Experts of a small language model.
Size: width 128, vocabulary 2048, 15.4M parameters.
Below are experts of layer 7 (counted from 0) of a mixture-of-experts language model. Rows are named router (the router's row for the expert), up (a neuron's input weights, with its number), down (a neuron's output weights, with its number) and show model dimensions 0-127. Each number is 200 + 20 x the weight over its row's rms, rounded and kept within 0 to 999.
Before each expert's rows: a language model's description of what the expert responds to; "raises" lists some tokens whose logits its average output raises strongly, later layers aside. This comes from a sample of Wikipedia text that the model never trained on.

# expert 60
Description: Word-opening syllables. Opening letters or syllables of ordinary words, often S/s or prefixes, such as s-ample, ac-knowledg, un, res, P-os-ey.
raises: "ed", "k", "em", "old"
router,218,229,190,258,227,207,216,169,223,205,212,181,227,198,186,232,197,209,212,227,183,216,183,211,187,171,216,199,194,203,213,209,194,212,224,221,189,227,205,195,205,198,196,198,222,217,237,227,176,223,204,213,228,200,207,208,207,221,188,190,198,199,185,204,155,173,212,187,183,170,211,179,166,174,178,214,211,174,224,180,199,236,158,197,179,200,195,190,171,241,196,201,250,195,199,240,231,229,169,198,184,181,204,193,172,189,187,191,201,212,185,220,199,197,167,193,200,214,197,183,165,196,165,218,178,208,190,202
up1,211,217,191,186,210,177,215,181,241,223,186,201,213,202,219,214,193,196,155,216,207,175,183,213,219,186,203,192,208,225,225,153,201,176,206,205,173,218,217,173,194,190,205,201,219,174,215,208,190,174,198,196,204,231,185,216,196,237,188,193,226,220,204,187,205,214,195,221,214,228,215,201,190,188,202,196,154,229,190,190,220,201,178,212,218,199,216,193,158,199,172,225,194,213,236,228,185,240,182,190,203,198,229,223,173,153,177,183,235,167,219,220,225,218,186,191,199,215,225,174,224,206,172,203,197,188,172,163
down1,197,208,191,214,192,196,184,185,194,175,255,240,189,201,197,224,177,199,222,210,179,206,206,187,196,206,177,215,229,207,154,201,188,224,173,199,194,199,190,192,187,212,230,195,210,172,181,203,243,206,191,218,207,215,193,188,214,166,217,194,242,190,192,193,166,215,229,216,219,196,212,239,202,204,158,139,187,174,199,196,171,218,225,182,180,209,202,191,208,211,204,224,185,176,185,168,229,189,240,221,219,182,218,198,201,231,240,201,203,200,238,201,188,199,208,184,189,207,202,214,220,182,186,190,183,209,167,223

# expert 1
Description: Table cell separators. Pipe characters dividing cells inside wiki tables of sports squads, election results and listings, plus some semicolons and hyphens as separators.
raises: "ians", "ches", "ks", "ies"
router,207,227,190,217,204,213,234,191,215,198,239,198,194,174,207,205,200,188,198,229,194,195,188,191,204,185,188,177,176,182,217,174,162,215,218,227,190,213,225,236,194,191,214,222,213,212,235,220,210,216,205,196,247,200,200,215,233,236,181,212,192,165,209,185,186,201,221,214,188,189,201,195,195,181,167,227,216,212,202,200,216,206,172,208,189,204,182,176,177,228,171,211,220,197,174,237,206,205,181,189,188,171,233,193,222,199,204,170,171,189,160,213,254,197,161,210,193,181,200,192,202,160,186,227,181,172,223,181
up0,183,196,196,220,197,209,202,205,202,202,195,225,178,202,167,215,229,232,185,198,174,200,221,194,193,169,191,193,199,219,219,251,204,204,228,185,168,200,187,182,197,209,207,218,205,203,192,160,185,196,223,201,187,242,225,202,224,171,197,212,210,253,200,135,169,203,188,170,178,196,234,197,219,211,169,259,176,185,209,191,193,176,190,190,173,192,192,193,179,202,191,195,198,203,194,185,217,178,173,228,203,200,189,203,197,231,189,242,183,194,178,212,195,183,192,159,209,197,196,210,218,160,213,202,210,210,220,213
down0,205,179,214,206,233,200,207,244,218,205,200,226,225,193,176,207,210,140,168,192,198,201,212,209,199,165,215,199,180,202,205,174,175,211,210,168,224,180,200,212,203,169,205,172,195,229,238,173,233,192,173,231,201,221,218,184,143,183,200,187,209,192,211,215,162,200,212,191,218,203,204,226,178,228,201,214,182,216,198,230,220,194,210,191,197,216,185,224,230,223,236,187,213,160,199,208,199,211,197,210,217,215,215,190,199,185,156,184,217,175,173,186,202,179,183,215,183,196,223,199,188,224,197,224,176,184,183,197

# expert 61
Description: Prepositions and prefixes. Prepositions and word-start prefixes after a verb or article, such as at, over, for, in, near, against, under-, pre-, sub-, sp-.
raises: "ol", "el", "ort"
router,211,223,190,189,205,211,197,189,218,228,193,216,197,184,188,219,207,204,241,191,153,201,214,226,184,165,184,192,205,182,213,208,191,217,226,213,187,194,192,194,200,221,210,187,256,218,211,229,187,227,224,210,217,223,165,170,208,236,193,187,184,187,176,176,161,173,212,231,195,190,221,199,183,208,176,203,204,208,193,193,223,226,169,234,186,200,190,188,194,207,189,252,221,143,217,214,218,217,185,168,210,182,196,213,229,206,206,180,169,219,188,208,208,181,205,210,179,202,200,164,189,187,166,233,192,199,193,197
up0,203,185,202,209,213,222,241,214,195,162,194,209,197,204,219,198,180,215,201,174,181,218,207,205,200,170,193,219,224,194,208,204,178,195,218,205,164,201,199,198,230,211,229,220,269,211,180,185,200,206,184,223,182,251,199,182,182,203,209,204,213,190,195,225,193,197,172,176,193,165,218,238,209,207,171,195,184,220,191,198,213,183,223,194,153,192,169,201,197,195,209,204,199,154,222,170,214,237,198,212,185,188,252,182,193,194,231,173,175,218,208,213,218,193,187,191,191,176,207,252,202,191,190,203,203,190,212,187
down0,190,198,189,184,209,203,173,189,202,254,231,181,212,170,228,205,179,167,200,178,209,212,210,194,214,203,180,187,205,186,206,169,172,193,210,194,214,177,214,188,203,188,204,180,173,209,226,215,176,211,189,191,210,197,181,155,226,177,240,170,230,209,234,212,190,180,211,207,186,211,201,176,188,189,246,199,196,212,215,201,190,179,185,193,208,202,188,223,195,169,230,221,191,206,217,214,214,200,194,230,187,240,208,189,167,185,238,212,152,191,207,180,207,217,200,209,214,214,202,197,235,176,215,249,213,151,199,206